config = dict(
    n_layer=10,
    d_shared_expert=0,
    router_score='sigmoid',
    balance_bias=False,
    router_bias=True,
    n_kv_head=3,
    head_dim=64,
    norm_place='pre',
    qk_norm=True,
    parallel_block=False,
    extras=['capped logits'],
    init_std_qkv=0.0282,
    init_std_down=0.0282,
    lr=0.00651,
    batch_tokens=131072,
)
Below are experts of layer 2 (counted from 0) of a mixture-of-experts language model. Rows are named router (the router's row for the expert), down (a neuron's output weights, with its number) and show model dimensions 0-255. Each number is 128 + 24 x the weight over its row's rms, rounded and kept within 0 to 255. Numbers have three digits each.
After each expert's rows: a language model's description of what the expert responds to. This comes from a sample of Wikipedia text that the model never trained on.

# expert 25
router:139150125137123130151118129113142101126124166141101136122125110125062138152154107140110099066176156097121103086103152116192105124133099071153098115168124152124157127136173165105126130132130152111096142112155137104182112122127115137175116136112202130108113119125173095132125138122123116128132024127112120138134136110098126132108120153105163041092121132112108096154104157117128135095136127132148117089122111147104160130085151096112064119133143132133118109124132129096110132191125111147126120128216138150129142125116123128122106168168128119165130118130138126130133110121113100139131162088132101122120123117119139133123106128135170134143155145134149105110135128108118102131133162130127134129154125108125137169125132122156143131122135178105144112088128123119127095129124122
down1:091078143126151096138146075130133133130137134136112135160079103135149114109162069125123151124131123135135128140142118112120139140148173120125105110163114114105112144127142165082144119155140113159079158116114151114138179142171124126173124134124118117161120098173143113075083158181117112106102123113134138113139131114097086126113186140120144111118135110103124151110139136159159192091100095163125060112129138152113127124156088144113107126121097135121171110131152161141168115130127084136139128142092138119117135152151141136124133139123160064147105136140116138160140133116156127138143108158119106085130130148124157112097113152117157152113126103106116165104098119111151130102169141152108102107103136129095156116141166161137105144163111107073141164103165116136134117116065125
down2:163133155146142130090165142160107128137124130107103147159118125111153142109128104153154161148154143186140115110113072186115145133156118130086140084101118155095114146139142138106154134142143113123132109134048138141148114074171117159148108101154147107138106131143127123173127089107169149124111150114121145124133100120102112195107101164159103102082142114170141163141172109114156146132117108119112135103148151112114124081161139139137063129146123154110135166170194116124101116132136148112143131144134127112093098136145109161122147118119126106133104148160145129167101153126091086106142135130158160150118138115129108132145110116157120083124147106123156108135145090109094096158105151178125127105134134123118133151139147136105101184132136141119118142118183118118128151147128139
down3:169159093143120106142124121127140117104154115110069108193127148097115098145174145179116145142058138049164134102110147083160128119143109085148100115157097181153143111114103132148144155112166129128120129135160111145096120167172140166145113109178169153157142161161181113098142132155132131123126155146137143138114172156120133163142120149117073118153113139122141115129105121109118088114120118108125101141119139137133058132112106105124143128133138149138119128155107127146122093105134126120140132135119136116084144134104148084082138153150131105140141135111162170110141128104081169115111132134105119128150078115110142153135108132137183131104110082131129127111130102111137120145178130135139137093132145094109123121101163135128143142142154144104143154102098143150154126129119135
Description: Prepositions linking a noun or verb to its object, mostly of, on, for, against, as in "Commission on", "feed on", "agenda of".

# expert 34
router:118106082112123146145163149129104145145090122153156121162147172128119150188096105140133152154132112105142105074084127132122140134126098138149151160159110138115127162144138132119126143131134160120132158125096136171217147188152124131192117083122158102110148147132124159120126142138140142115127115132146129126139125150147140098131111175133148108124136131122098100132155143113092152146146123085146069116160127142160148159155128134078120166111073095132126121135111089126105155135115090139106092109161146157134065110146130150127106123123134171098115123151113131114168156106145131057131152119130105119077097112138141112124097147138158117164112162152164124091140142122170113128147134125142119106121149096135114098153102159104112125110121136180139150120116161122104133119135122
down1:134122142137119159144122144101093104151157122169112137108112087139114132129131095105135080095086138154152158120075151148181129145138120137139155141181140105102101107094096154091100147102101139137117131142107075134120115103138128153153138133141150138145140095142111140138099156119099142162130090124119110095124153149166123125129090125097139119149168090112108079180144117132106123054122129135111098146145147132140147151087099125094083113108126075114143091116184122142130145115117133140140112131112118111123128106134158137095105130162138128154105156111147164139127083121101124142113141105116145134158160112124117114116143133134131205163094080127123177177126148134143128124123105124169073160174158104099140109123130128102106144188123119131130138142153122104128112124155139
down2:142102166071147129144146160139137132086128144150119102086154082125093132109123156147162152119164123136146101099157094119096126094119151136131140163104108112110102082153132093200125096112096144128113108109125141157115140164133090166149137124177131141124170143124126116104136152129078159156095127122102123134111147117147152160118115135127150143105111129143131109138121091141116116096093133126136139116150140155129114129135098093174142156092108086113164111121096121090148121176105133157105194122123161126138096146152166145128128168122144136107127115072152111085120107115101145089157123127140107117110102112140110120146138122150118168086112131113129100147142162100100107085097116069125156149123136118151141103147119159168087108138115125118140144105156085123068134137115122
down3:139145175122132103069137127126177168096138161147094143113088158199098135152123097140158097150115111104117083163153108101118075157086130100137175092133141131174100125138101148107131136153132127121123108122105172145105100117067146140132170074123118135099071128137095128107175122130128171160122112105151165117121131105175115119115111130142118164138101143092117134157158135117117120146107114133105096121158119127151126123097148120119102134131111133150134144128174135110105144112122140137131148076110119106164121122086138146130141159116111087139163130097109127124100099119125139100132091124105108121135119145124154147109153135147075148144121134116175105154147173119143163160116134113157133142124134143111117138094108123129137078099126066133100128118105148079122119155132128
Description: The word the or The after prepositions like of, in, to, at, before nouns and proper names.

# expert 51
router:127111126140129123147117135132134087136145153135146115129128125120163135159093147135173128124220076118127103140166136141135142129115130014101119119130096119120125090112119147119129124114157127138173140116128127115126123053123124126083121125183103094116104102131184139133125127110147119156116198163125122134124143118087128127128151097164166105126185129132136180142141177123142094132150125131129153165151129188178141113105101079093165132137141112072110127111124130124114154128129097134137128124078128133148171168124139151130125166133147123115171144129139118128127131128081145123136169140136100143120164122141114152118121119134136147116102129182124119128111112122115117095129126137107111113154106136109111133141126133118115148119085178142107141133133127077124144135137131
down0:092159139130146127144135127117114162126128112092078147143123099105181103134123124139081102123083168134119143145088092103120120140134136110128096159105163110095128140135112124144143112138085169171127135143111128140107110102152123127156127130102163153098125125132074094130128138143117105145093109135124130101131119134149129140144179099126103121172135122181112158123145126125110156070141088117162089094140090150153140147120088178135126116168136137144103097099122125132205146141161129103152112138125130095151165153165122126147133061157125166165112113139115140098156117124164113114135077084190122137112130127151114159137124163128156122123136143095155166119115148099135125095194170130146130144131119135145104107116120128126126106131149122119152128138111175129112136159172139
down1:143139112168121149174140135113122142127080131127148122124138111121156132142073096113080120109131140153116158113079111116147128109136117139127156060113121121131133147121124100145087136145126132111099115123165159152103152096176150154119161122161161133169170132108119075133126104137076162136127136135131142167148179114114103161170143159090111118123094107172115121137159105143134143148116100071135129154087125184121103143102125148133129184148135129102146147108126072110123137177151165141147154140079124162120140119121114084115093128155122132093123137153144116150130126106111100132110112140142151116150120140085136117115116146096117134141135133164149089119114136161120180128161138113112133129105178126139123171108145118090140145077110174120175127144144141127122096087133114
down2:111095083112134102117145099123125155125139127108123111155100157093136128157130131141108140144153119101158153131142163142116103149112102108135130119129159100144130138093124111113085192138109119132123126127081102094137147129154139143162091095160140138156151096122133134136153072144118155125165109142104097112122124113109171096084106169124094134138124094132189150091151138078102136144148125131116114165147141084133142123149127112137119131110154115145173142174144137106138128100148135098147077097134098112160153147101130138158112099191126109104146148168069081100088121111139131183130137111115160133131090133140128142140129143139123125171153146077148140060115130140148109089125127160111089126141109125125119123145171111111156110117133110115115161120138178144104134138081100
Description: Opening pieces of Latinate abstract words after articles, such as communic(ation), distingu(ish), public, political, contract, philos(ophy).

# expert 32
router:143140105133137127140134143146137118135125148075130103109116145119193093127144132109102115186149098199124130213149143104132137124108096105164127097118122148131113096165150130116116130122157117135123133126113121152098091099134127128095119162111119135109123116150122152138059099083135141112130082099131130120134077128084129130121112158136183108105055138118140178162141123157112127155129123121094112073113100128179124134186110147141115124134129108080127130130127097121127144195138095141127125134125131108139098183117134146127129077104140134117136127133127164147131127125149116130131168101125159143127088134086130118144120136127182091134141173127123148138133143100121133101117149135174139142130103117123119124118130096062166118127136141138125128119145147172109159142136117
down0:098140111090133152158098136111142112132154114109142118163099102166165117068126168136131132112122120101112133136136109155161100131169102138172098109076086128110142189132096140163083129101127151160121158152116145116124135142147110142117145138109134150117101108131147087116167143116173148085144127138110136115134119139136126127139126141099150053139134090153136125146131158109110091113103140119122115118102127124167133132117166107119126099172123175134129139140147148129104161122142155084112116093118161148108152140132093107140159140194148102173102149114125124149072107134112140101157136156149144126157127160175122156162139120136161124144109104145115111130096112130196140150107133132168093147117169128143131174128110170110093131134116141112116189137113115167113123102142150
down1:112140092195114096105111128140144157085129137143148082125152135099134134144109129133086158122161151103105097143136086127155104090117151145129132112129147127154128135120127119080114101122126136094148120100110142095155143073101105149128105101130115118113137134106169123124121139132151123134150134114128132125143132123154103151161081136158095118123094116131142097152120172119137109121127138097166090141133151134145119101111148102159147127164116149141108147179109173149151117110125148158155110143138104137122146174136123138155118098156067159119122102083116163154103134117146103137151143154181119129121089076146140123115171123105114128133100164072162153075085080098149125112130163147137158153104094141124151172124100126151144145157095142173117145115137093084153165131096118
down2:100137127122114093114132121110166162107090114145102119118131108119080102135120117117183145083129157116134131118125126107115161120165190150154117113101100159142144120115095145120106119119118131158152098192127112125104116101132133169172094151109093156123167153138119154169122139137123133118157146111127110149141114133103115140140118123135114156173132149114128090126118132086176116099075114144116112131116159141109138123128104091073136088122078163122169173109147115093137160128121097127107108118117106149107148106154139133134134099124111113103102142156109158124120128163123129128094128124150122104112079143125161143101097112173122114114161136076116119172147130134079091163116144110192133173055133110111102109141120143136107138098156095114146142129100154111165097131109117
Description: Opening parentheses and quotes, often fused with a digit or capital such as (1, (born, (M, plus first pieces after hyphens, slashes, headings.

# expert 58
router:123124112149109132140110104097119085114128165114128177157113139110160136124115138136118157163112118096122081062116148136124112106140141127116138127145156161128136117163154114107102108142125140106049116133093113099193106141124164104200093146113154145095104101131111129110151170102105109095103104122138116144113091172110143111103103154108153143156117146100108089114118111167171136080143126161100110196181117152176142093152127121143121119150076105104133092149114091149143124177123113118142110112136104146144097117137140145113149120135130151140146126143117090152139115113153093105140105141130096126131115137131121152159126114147098116141150120109133101153118123103127141082134085130177118144121085102179143135144104120140109104120105158152167138108122149133148117131113130
down0:127168147130138138110124153118169162138083132158117120141142125165145144119135128120121129110102122151112095113134147105126154134183128138139102121152106157138107093095107100147113098151148100141101079131156119147073131120047124162092132144160087111170146130106124185138150122170104159114139111107101132108135173123128155100144129127129120124114123106148145168148141110106095077102132094096127135134160125087113100132152130132098177128102141127090153096105105108112112123122099109128155091115107125136136113116125106117106103174159128142172078156131115140089105113100147126153170161127105094091147080098151152107137105109133122153115106138105109086126147157140113106121149099121141122136116106147061136132155168153152119138095143133092095116134165132114135164172135145
down1:115177138121121126128118159120134131091114131146142091152107155121146117118135123117125126144141118151119152122145163139131130107180085130199105109079094147129137099143089120114172141150119112129096159151163132166142201124110109145110100114135141110121147161131124135074107109109152123183127136129111155129085198121113127094130127107095140163100173121156132151145114163098163102133110100102144095093163136119135113095089091121147119132095131092137152126119090107127141082111120104111087145140172121126088146120136104165104103149155109142127118110126128141146106125131132130112141143152152051120102112170144129151112144166108110134147113128138145129157126131119076163127103140152122112138113124140115111070127121125139123127133109178127149094133122073107120134170084108
down2:133159128143143168133128127150109117111103142142139132106122159160161148129141112141106083115092108149117073144113116096164140101122138145130162116110124109114147160099127071153105188103121136139109149096131147090145156134125063124146140125110119147116117145139164154136108097115132160095169120164146083097106104163160134133142158107163136145141159138093096159125142132124091084096121120111122095137121149118131128185101129143151146059129125143119163167082138138137147128124116115125117126129142105146088131118123165164102153149135144077116104112127109132156123143147111143101113129119094115104090146123099129160092127157132126081164146114142152075159122169136131140153105143082136105122146072104140110157067124079133139149168151140174137098129125137114137136123108123
Description: Line-initial dashes and pipes opening infobox fields and table rows, plus clause openers like who, such, including, It.

# expert 50
router:114152126139126119101130098130166105105079087141138140110121115153185152121155133141127129096155101160114103079109136134137149140142159121167168127156110143139117133162095108111114119136080135120096134113124134127184124175102138115152176144085138138114135108117065134121151153130113123136136102149113126136114083164088140121151078141154119146135110142113127065139087107155149127106144125125142108187139094190207114125137131135123127133133103097130121127123122104139134134201134094134107100105138131138139105091113122125134120156172070145127120111125124118126153130116143093152158075128130073112128104152139131116146128094139150106127146154144115129157109123113110113131132140140132155140122119124117099151112122108196117078116119171140146128174119107150148116107128176
down0:129127150131070142130159103086128087110157114102131083103126142109087116124141145126102128141133134122154111152126143134139144127126126136130139110167153081063114121114146143099126110165113146109116138127093147110163156128156108130106121122114096143103132133078144127101142123146138146118110095131086100115160133137093103137163115111169109152125126111107089141077129140142159114165159152133118105150138127116122143116075128099086105153102130152154119128126129125167165123158192100096184098078085134152157122139140143100094141126107124087080201109123133101144114138114124144098111119120137120125175107151114092086119144129130152138105107108114099125125114085147141122098113128156178097086181170146107139154125141120120146149079125132110100114090144138134160139144147116
down1:077105157128126155132147123125114133130113109123091123090144160125159080114114110152111113155103108116121093103141122117114116137092138150111101146095104108149103150167110134141107117149136139115153087164127127125121128129175137149108154102161148161120140092158102105149084143105197150106152113106107137144077118126123120104138142165182102169118130135143135142122125151151110108144157127117084176151167109108128131169135124159131136126144123168086072132153136100116150152103119103124125092132120113122090199161104149125169148142123196109146151125117141146114103150094106137113142155146149142191126113125170150112096083140097163131094131085110159134119170097122152131134115100129130169120178123133145160128153119144127128105086143112143173119116111116136133140128135129
down2:131113100088114143116132142131124117094157144117106098101144112101135105132137145152139151074093117135133160152095130162129088093147142157127134114125169131070145173140167092133150155132129138111116096190130091098088074136120134158166124123108090146182081106138109116121099137088154119095123152111097147134122133119094148132092130126132121149156084143102093113115177134121127125120118183106090148179133120151101135134162145145154110095111146113121154111073152130137150159136106131095150126121111161143163132153174114108119158121090136134150128102120116118117117117093082124082136132128146134148160146142151072113142161129141130091126140113140121123144157128105180117131130161166094131124164113115123125100111123143133160128178141141149123114114124124061146149157132155
Description: Word pieces ending with a period closing a sentence or URL, like ing., 2016., r., and line-start dashes in infobox lists.

# expert 52
router:117119122134129122137108147147148121143107122177139133108118136117101091145107169118122175161112130132124115153121129109156155120114106120125150152110107104119145077126115123155116126107164110139085139124135130119126097041147138125101122110151106097126073087139148144151168111134134106124139189111128126146128172087127125128123123153140165141113054132175176116137158150099136087164122120126123108100122126124124134135101110099135182109142106155143115134120126117114127143084129114137137138121141119116126073149122141181134118151113165139161183140146141126126106122130119211090139171114141125172125138128122133128149116130136108111113122181084145175159123142119103142124132103077193145121145133130125125142150130122132092136127131174180086132086170133160120154135148142
down0:134164116108155111098137134142146127140121104133138122140144130133184105143118098147081140151137131164103148111153125091146117163142115120109160097197100165124119154153130144106135143063104116120129115108156139162142146130142105139114111144122120133109114110159114103151120138146147101117136142096127110097129131113142099098115084102163127086094118140079112185146125166109151087122124109092128117095119091207099128120121100113148113085095115154109128123129150106096120157147168155129103134113161120095157068106114137142103152122089140101146120114129130128132121105095135140069141115126177184183140148155187123095141104112143151122147116118113132139142113159112071115137128080153155160136112134127126110133142104144091167118149142130136139150103104143142131128130168098
down1:132142150127116163106145102131101151121134153122149128131129164116114102149168124139152154074177132124090097133123130153081192141147147136112076125130130180179102107095145116099145126101132098114122120157140118115139143125160135117097117131131112149169139159116086127157114114084149122135161132145126168081173076076115158143120064130095121124147159118107109129098117111126115120116139163163128094144124100152115135128130108122115149124132173158167186140140135107101122138103156113129143136136126119112175158144124152100124103121170115137146113115127096125134136064104123137136127119132157178127135133154132103134165132146102162137155118152098112122143162132172165111125123148129159137074123130137158083090087094129111125111161121168153130141137113119174148091112160138
down2:160138122163127135142100136114116110123074134126099088116124133142177103136139107167136090143175119131119128118073132109168145071123133109133124118104143103098121151144092129110130114096139105112142150165137079143095168127098105130106082167142131158115148094128116139158091109095136111092156105100139168157091190123139144106112124139079135110117145141165118131126147133147138150145106164162094140123149123130092144149108111089124159121128112101090135136119121167124068123152106133174114109153123124139135118163115144155130113137183136112144109175138125117104125098151148114163130150141155124193112096131136112167158124143128129125109143122135116120111140160119175113128165104114137085158096140166101134126090141100063139115133152143131152173121170127106170138112137139
Description: Single consonant letters or clusters (l, b, r, c, ch) split out mid-word, in unusual words, names and URLs.

# expert 45
router:111123136145137148105152117129153137164134132183148062146108145099147141113127131074123129125088180222116127091106122134148117149131109105085142133130135128113142122101152133096107148140167121151093142104162126139183145174132121117126160122120133083122137121134113162109126136128143123097124120113117112124119125147097121115144128165128103104135138113107116147054093111134090137128144128143094110106148145199136135153102124143147123130157140058108141113134113145125155142127118102114103098121120143122109038086149137150168134098128156104102122117144128121150131156113136135127164161124134129100107092125091111122115109125132166149103142132125161108168165155109129142138156111146096161147124124123143150127093101146172112124098159124143121133136151117089086189121120134
down0:110104125144208096116111097111148114099115139160125118140145107119120146118180143154119129128108143136158127139095120121072147164137120153108132128091127098113161108111140183141191126132152111155112130140130110098114150128126163129147109080131134128146106149092160160162120096122152097152125166107117164101149155122108111122131127110138130126136092138155104104091083116136135088119143140150118125149161153163115098116136162192135104139157125113081097111150112151161132105095154160136166103155117097123137145147131114143137144089149155122110135145150146090143160148105136124151146101136102071109136124156109177117164131140152092168161160110158112135126130151142159110085106121128124131124106085090095122090103119090103138107130118092136130118158191134119153156126123160
down1:140088117092157127124094110150156108129133154162124111121085117175097138114152090143096135137116120146094097091098117159113108153127155179133139105200116075134102172124115069103158144111144159080124117114152095118110129138128150131147128148122152154136115142104159148109097114144116120121096123141148147198163141123124139149149173105123129136132143145136147115095174136146092099186133109149167122125121101170096133111162133123107162128097145144133135151120090147105114134130114130142142138165154125119090135187106117153126129164112139121122123111144118056112139139103116110113106131119164160123077147068096149125152142162165164105131079120130109137139106155100142148137121106086119124138145108111145143123093159139130121117124144140117141116137097160094102137132151128
down2:152132095101126107101169135141125150066161113102080098108136156113087153143131101105159122135134150102134113134079170124118096122146110143109128140147112122108152129112100078128142120137108117096115089104146128122122133129075130185139145118101131129160148154132126133097100112107156117147148143145171119111111120128136105093076156150132135129130108145148148125142150098125133154105119134154152115107103139131120104096063128125134096158116139153185202140085106155159142165134145101121106138128072161111099167109143147119102098119137144125135109150132119105105136085131175140140055137126121150141093143118120170130153173111093120119166161130130127130122095144128123104126127082094195119111146152146122112127140137175100165128174112112107133150123118113130137138109134135
Description: Articles and pronouns that begin a sentence or noun phrase, mostly The, He, It, She, This after a full stop.

# expert 15
router:108124130148107124132130159121123138138078159150121101147133118139135092151117144126141150112182174121129117129167139101129099140148158081103058118135115122118118124136076151165123137111156144124127135129159123122136133050112136112103123124084096147121130106145199112132082129101137119100123185171121117118131136114095122129087138099140141104114236138139168163124139153113129114135147133118105127144151130064115131132112091135109141136136109059082121127099117108117127148073138115130128133109104122137136149090126132107145121195156134092084162121134136121129123135106123156107135190131135168158118155125116122192131125120136135137121101136108130116137119141120126136116125123140151149125128114127122117152146129193145128135118078135141124130119140130086100099119131143
down0:137077160122114125104093146135134087144133108145113102159106173150128113122168166134140149112132132179126157116153161151158118122105110110124106127111128154092148146119137131121140155123113102145149155123107102168167149144143173133084150153153109117152128060124129134140106133106152152098126120145148162145150119151090157124134135091122112156114129101110120094119112110131134141160107118083140110116123131139145041175136148169178148122091138097135107111099100115110121092169102108130121134155120107166074114089134119152130154145124132142132135137143112147152103123072138140094141135134117139178140121140122115158063141122137137129101147087173122144111121150131135114110129081140123125149141134131163157129076158086172148143154123091116136111147127185121151155166138101
down1:138112118107130123053107130151113124157151114161130128160111130158113099116129179155117156095128105116096117111152131136162114075166116142090127110087150141090147138126136090121122133108157086125133120160140148162098101112164136114142111151129093137149172146113138112120176160142204106112119089109095098159121122166080115167153123130143129100117154158187100156178137120137154123138130131106122174123144154166104149136145168141116121129153075104110137136167121132150132077161121116134093114121131128132123150144126114131142118112175156126127087139118126118100079114120136093113163146146093152145115117110114123153111135115106148111135179125110074112103142090145145119144146114115133121108115125102096110130170154140153167119095158084147168115138120111121124115131160113
down2:156139175169135117144141106129169128105156148119101138163122120081136156127132144152105136126075148106105126117140172104132108082102143095096109129098134143148115134140126132095105133109117149125096139126148103099146164153113154138155107149097116125111116116097116166109141153157065143136102132137134150136136161101109121126126169172130131115105124102066100162130119149117158165124135139147114087104107119101143158105139112150147087119131126130127112123112106155144168119114111130160122138148129149070138149105133073102106138109126114144185152081122121144147130108124134106125146150127082173121149091140087162136147126156180141142135109126072155165105111137091081110087170135121115154131140112117134137161176138142132138136130156160119182136141126085124168166118176118
Description: First pieces of proper names: given names, saints, San/La/South place prefixes and country stems, such as George, San, Os(lo), Azerbai(jan).

# expert 16
router:129101128146122124157115153142137112141131141077121114119114136090173132201125155123134138149161126193126121149190126100126129119154105103092091129127106127121119097130129131191130139105169120149135136122156122135136118056131139108094123122165087107101106082144157169137134119130131102130131177193129109128115137129072124128107155136169143143102138124134125191128160160168127095145155099114100159075131122137079145133133080102135123124135143091090125126113116116115103153100139102131130122122088140127124114124127130148127119176059154136129199118126134162132120123122107211081136136139129146154128154131135138147137115128129126135111115125141114132120126127117125122077133098114152127111122118134132111139152125139131086143135090159146093137158149142095109137120123101
down0:121135086105143142166159171131098086121098146100158151113140118163117150125105129135169148099122129126183081145124094115084145105124146140136114162080111117124101155144124091150115157123114132132118130138126150162141130145087146105151123118133105143149127065097121177136119151123133125116130123131128126150101130113138146126116139136139131137144130115124092122158124121117166112066119149123097140141111130122102093177118139127106132088107109142108152169109167135104176135076159143116087112121120117121131155148121145139108151091085159099061145148080112115098113141141110116119154187137149105154128124140172144152116129167108116136115107136102061129124131100101129147159146127106164139108111126138169092127108148093132078136130105129130102164138123105142136174182117068
down1:125121126151168110139146136109124138132121129134126123074088160130114147108113145134138139163125157112138119112165152127095123139084170110118108112163138132118131100177137148148102101158100118122142146140122093111146087085144147160118113107151117145138141118126135139127160158149146121162169175133125120148133156118135170168092124134137136120132137144085158092092107114166116097137108086094134097105104203183110123151140108136147117123093154144094120125132162137127127133121142096123092123104083115133148114144150105108129108085131178107160116125104120075096149086114089127146136130149133147155138101113144065133129154166146141176113092136107146130099082106135113170116157129156127089149123126180135183091148119143146106150148137125083104124094155103122139155110166131
down2:130085131159091148129130130113111126154112186159154094123111100108098123138130134100107161133114177177119137160132134119110131161139174104113154160134153135128145142131116132118156106105148129089130135135177157097116093111157121130120129097078080083129137144129151129127143116095136135126130126139141166072123106107118113184137109153102097106123211142181150153147160098153110102133149133162148121149105140137115098112151126090145134081141143111128130182126120142127141139137093093124144125129130139110139159119105135140097110123154162122168157135146120142140150098160132143107156135166141116137113107087125116138135118102147109140148097156066135172076126143084129175145118116108133136156117118120123134058150126144118185139107158168146137156112121109105128152145139113
Description: Opening capitalized pieces of longer names and words, such as Z, Sp, Sc, Qu, Verm(andois), T(ex)as, Expl(oration).

# expert 38
router:148121101122127118130116119131140106140147133116122111087113146174136088190158149109162134119131131186127147183148124129134134109163142074143116084110118112118112132180155103123108140104151120160097134135121121144167090101123122119120103138095132080130112074140136121139108133114141116130134118124123114122111140116115125133153091158121152072130167130086118185202128176118120095163115115143112120085150107187137130126142109113115156119139096111133125128107122086138116155093122128141121130122124153119155083175146135193137125067146150134130189116139132137162118115118128145117133199126135159147140123130119134102154117147132128103121132184081142180165132144132123115143125111109149116133123104138130114155163124114109140150139142154144118141131163142097141178097129089
down0:126138111113100120105129116139148125124104163142114139068161135129190109147103098129130110092110092157069137132166130116112138125120136141134121141121140138122152144136139130107108125083124147112130099124123121120090112058109105154125115136089132125170156093130124152102121151136161149066143117149150080090115117144135111129126138135128158127118119141147146150145101158131153120142089145080130184115079136138144104158120151114137120150129172161122162180125135094095127146140118125112129151115134088138155086155135095104145113133126107130121182151134069144086146156108110112141170142083124142147145153140137112153144119184104095109109146132143125125129130101103140117124122110162148122154139105136141113099132112125160221156127145121116148160135087136082117158128111073
down1:166094106105090129143145133138135142143116166152109147177116130151110128133112139137134161149101108117094143156134156151108098126124154095104136126162139117128160110170119118153124119109109150144115110154116141123145161148085087133112099111116106140129128137088112102102136120120142142126174147146111099154155146083145134173136112140118115134132190106117138134144092146101125089159119144148125117178097185129136141148175149165137156118087121129162148135148188167118137090097111113106147166114119132116088152088150123126137182092149166139146131151105157085132145119105142131145145103126091139142160139162124111131140130113122156126110153092152129118084132167095084156124142110112155058137155127105099087121138125125157113111175165116114082145131126140122158167175158129
down2:126110130126139181101139119126116102110117138177166133111121180133083119131115136146124116123135125100120145069115108131162125143080133119118126133148140154158144153091125123145130092133144118136142093139142121117146123070119097127120125123120057095113122135114127130126119121125146174143148170141163163123127165141122110098138174124158129171166142182113108131076143111121130140143108177138119101065125145136100124122185079137136133159077150163143148165128105153144188128092119086106144151118157115123142137117158144119109177137167117121105120137148109146140125074149107131106132127120106122153156062105135141088100152153154147170082109114105157144109171142118133144131107067136135144124101176148136111149107155116138107130143118104118118127126119140124139139131154133
Description: Lone lowercase first letters starting a split word after the/a/and, like c, b, p, o, often in foreign words, e.g. o-val, p-eculiar, gra-ins.

# expert 48
router:147092121147109120144124164129138135130159160124123108121127146062176137167132127097160066129150133203115120128141134149131136110143168072087123144129111127115112102170108111129122127125155107136138135122140116143164122135121124128119116134204056143123118098139110171137116150122137126146126154166108121117122187119110124122128143070125193107101050136143172142100158193167155108093125119112118122136125158126067140150146107129139166138134131170088135132077120138116121133187134098143129122127115136155134115117118126132137122182094143142156133130133136162138116127118112122143132204131131107115117128121108123107137129134133130127119129133102077116148123116128108099150145143138110112116139149114116144127120128080097143139130131099115113130089139124145122153135129068
down0:140132132148136117165081138145099106097104177128132133105139097116132111135183109139122150180116077139120155119133089125071089151108163121134126146109147164120123146151132089144140143150122132112143149138194067148075091110142135150091135091142178144163154173101119107104138125114154121092134113126132111155106120134093150156120127154150138089138118097134103126113145125082130143109124123149152155120110119096111091124086113128126122130136137143128130101111142190129117143153110159120112132119109139105103144133153157103112130149131119126119135131102109098146111161126135138134120154127068124138140143104138131144124099121129130092146082132108122162133166045161159100182136088127140168057178108145114099133117137107119144117112163126134100123131143119119115110161162117
down1:130132171126144123092128148096095144139114152079108121142090152139116147100110188093155101117130142118138159120144051118158157111105161132116141174091195095146138117134143157110143133123150145116086122109142157075170160141080109115132156132139108119139135164114140167138121097157125124153127151144155132111146167162148156134119161164159131152084088186113123125164142091098089111135154103137129115124118119117103126143093119147107108131095113145132108140104101106117121105149154140115126120137143145166077146144107115103128142167152127074098108175132116122152146145086127142131130096132124148119139127180118171111115126149130138140123142128130114128127129120150166119112117111101129107167120163134153137154092143128111188123130146127120133140172100128156189120112167128
down2:173125121138142116070107117123161107124156119140105143127127114136119153067103131118158097141099166160122128086110127114122124133144134131133100109114148153123156145139124111151096107103122129075166120099123156131132195122117092133101131105145080159124120164140168137146122157080080122148106100140113137117149106143137105167098170152116120091116136147129121090113117131076164145129128123129149115138129083148146129133110154112170123125119134117163113107129134134132118091156137168174115110159160097118091119137124131109123074167120149179072151133131148122142136183115144128121143130113137143112119182109145152157148139115129105125120143121125101110119148122151110116155151146128145110076151139125103119176115144123196141102149166103111103077122108094168175132148090094
Description: Nouns like part, role, debut, function, Award and units like km, °, plus word pieces in comeback or fugitive.

# expert 63
router:123142123126123119076123172133127111127065052163133157103128131069139145102118132114156105075141125116124126136110122155110150136152196074195178136133130112131098135160092134117122128136067134127124122116132124200127139172135135122146168133065135183123112114133071124130157132139111127148134077135121130140142121140131130121157110047147123110143155133157112113112111134152150122070130135121127155187100051179106136113138135132130156126133114106135131126118118116130119116096131094137131121130143140138137120090129137105130120096135092133066110101135123113132148142112127136147130123129135140139122112145125126132127121099134094094138140125156106119142123132161113131127139130133078158124125180123129124140065120143164129113118113091135152126155131122159136128136127117
down1:113090139166105155106136152126176131130146168135142112135148170130139185083145127124158142137105104144117120136161140146134083148155191178136154168133134103143154116070105090147132173123152141178114131114141149112093108139135090106170145138145111143124127144133138129145162060115148143123176115093133130099130127163126102149157141100063116155144102139109153141126096133102085106137124114128115121151100109114095127124103125144100109138127067179129141137113127128141147181090110164105118139121123135140113144126155131120127090143122169107128115144170170141152107102120129091086125116123119141199161119138121121102150153134137165141130117125122111103111154100120105124160108144156123162144132110086153072149145127118151119141119167106125104122133132148108086142140123118
down2:136144135138106117154135107069098153131149119153140095115109129202111182119086111075103133079140136121163105143142127117094078125169129116138168148094136128129072126144146123134146125091114119171184176161135129125100126104108119128086158118138136126143146128144133145122178113089135139120125122136109127162129107146085127122137133117105137153136151138097104088118109126200147156106116151110106143095153159145089138166132153118101135104106090148101146130133139126140110124148162109126092168126131073160100123117151108162113114168124173116122157157117061132135139121118140144085119125100141134136085169155135158131128150121108136118120119135122160124142119134123151125172144084143118073159173153115098109111130129115153155139131155140127137150108131150114106155145124105
down3:131117168114130147106147091099141085144110106177132139094150140100143117142150124129118167149127119111130140170136125112163102127087147131137139127131100091134124071103123121137150122131100146140114161133170139098121093108093153083152094147126100138163168136147148147126143160147131112106127119114174142150081111092138127119143111139096095117140123115128162128154097171107125125173163135181139154146129113127113096160147083096149130137083149113128110208145155146132187103149099102142122112114147095101083083127127128144104177160118170109145138131094138110114143101093120133130134138113137156155143157131142100136157106113126106164147121150135141141130150083069098168142147136108122156120151139170157139155105152123100144161121156099150106142130129150085131134131170123
Description: Full stops fused to a word's final letters at sentence end, such as s., es., ing., ".", and following line breaks.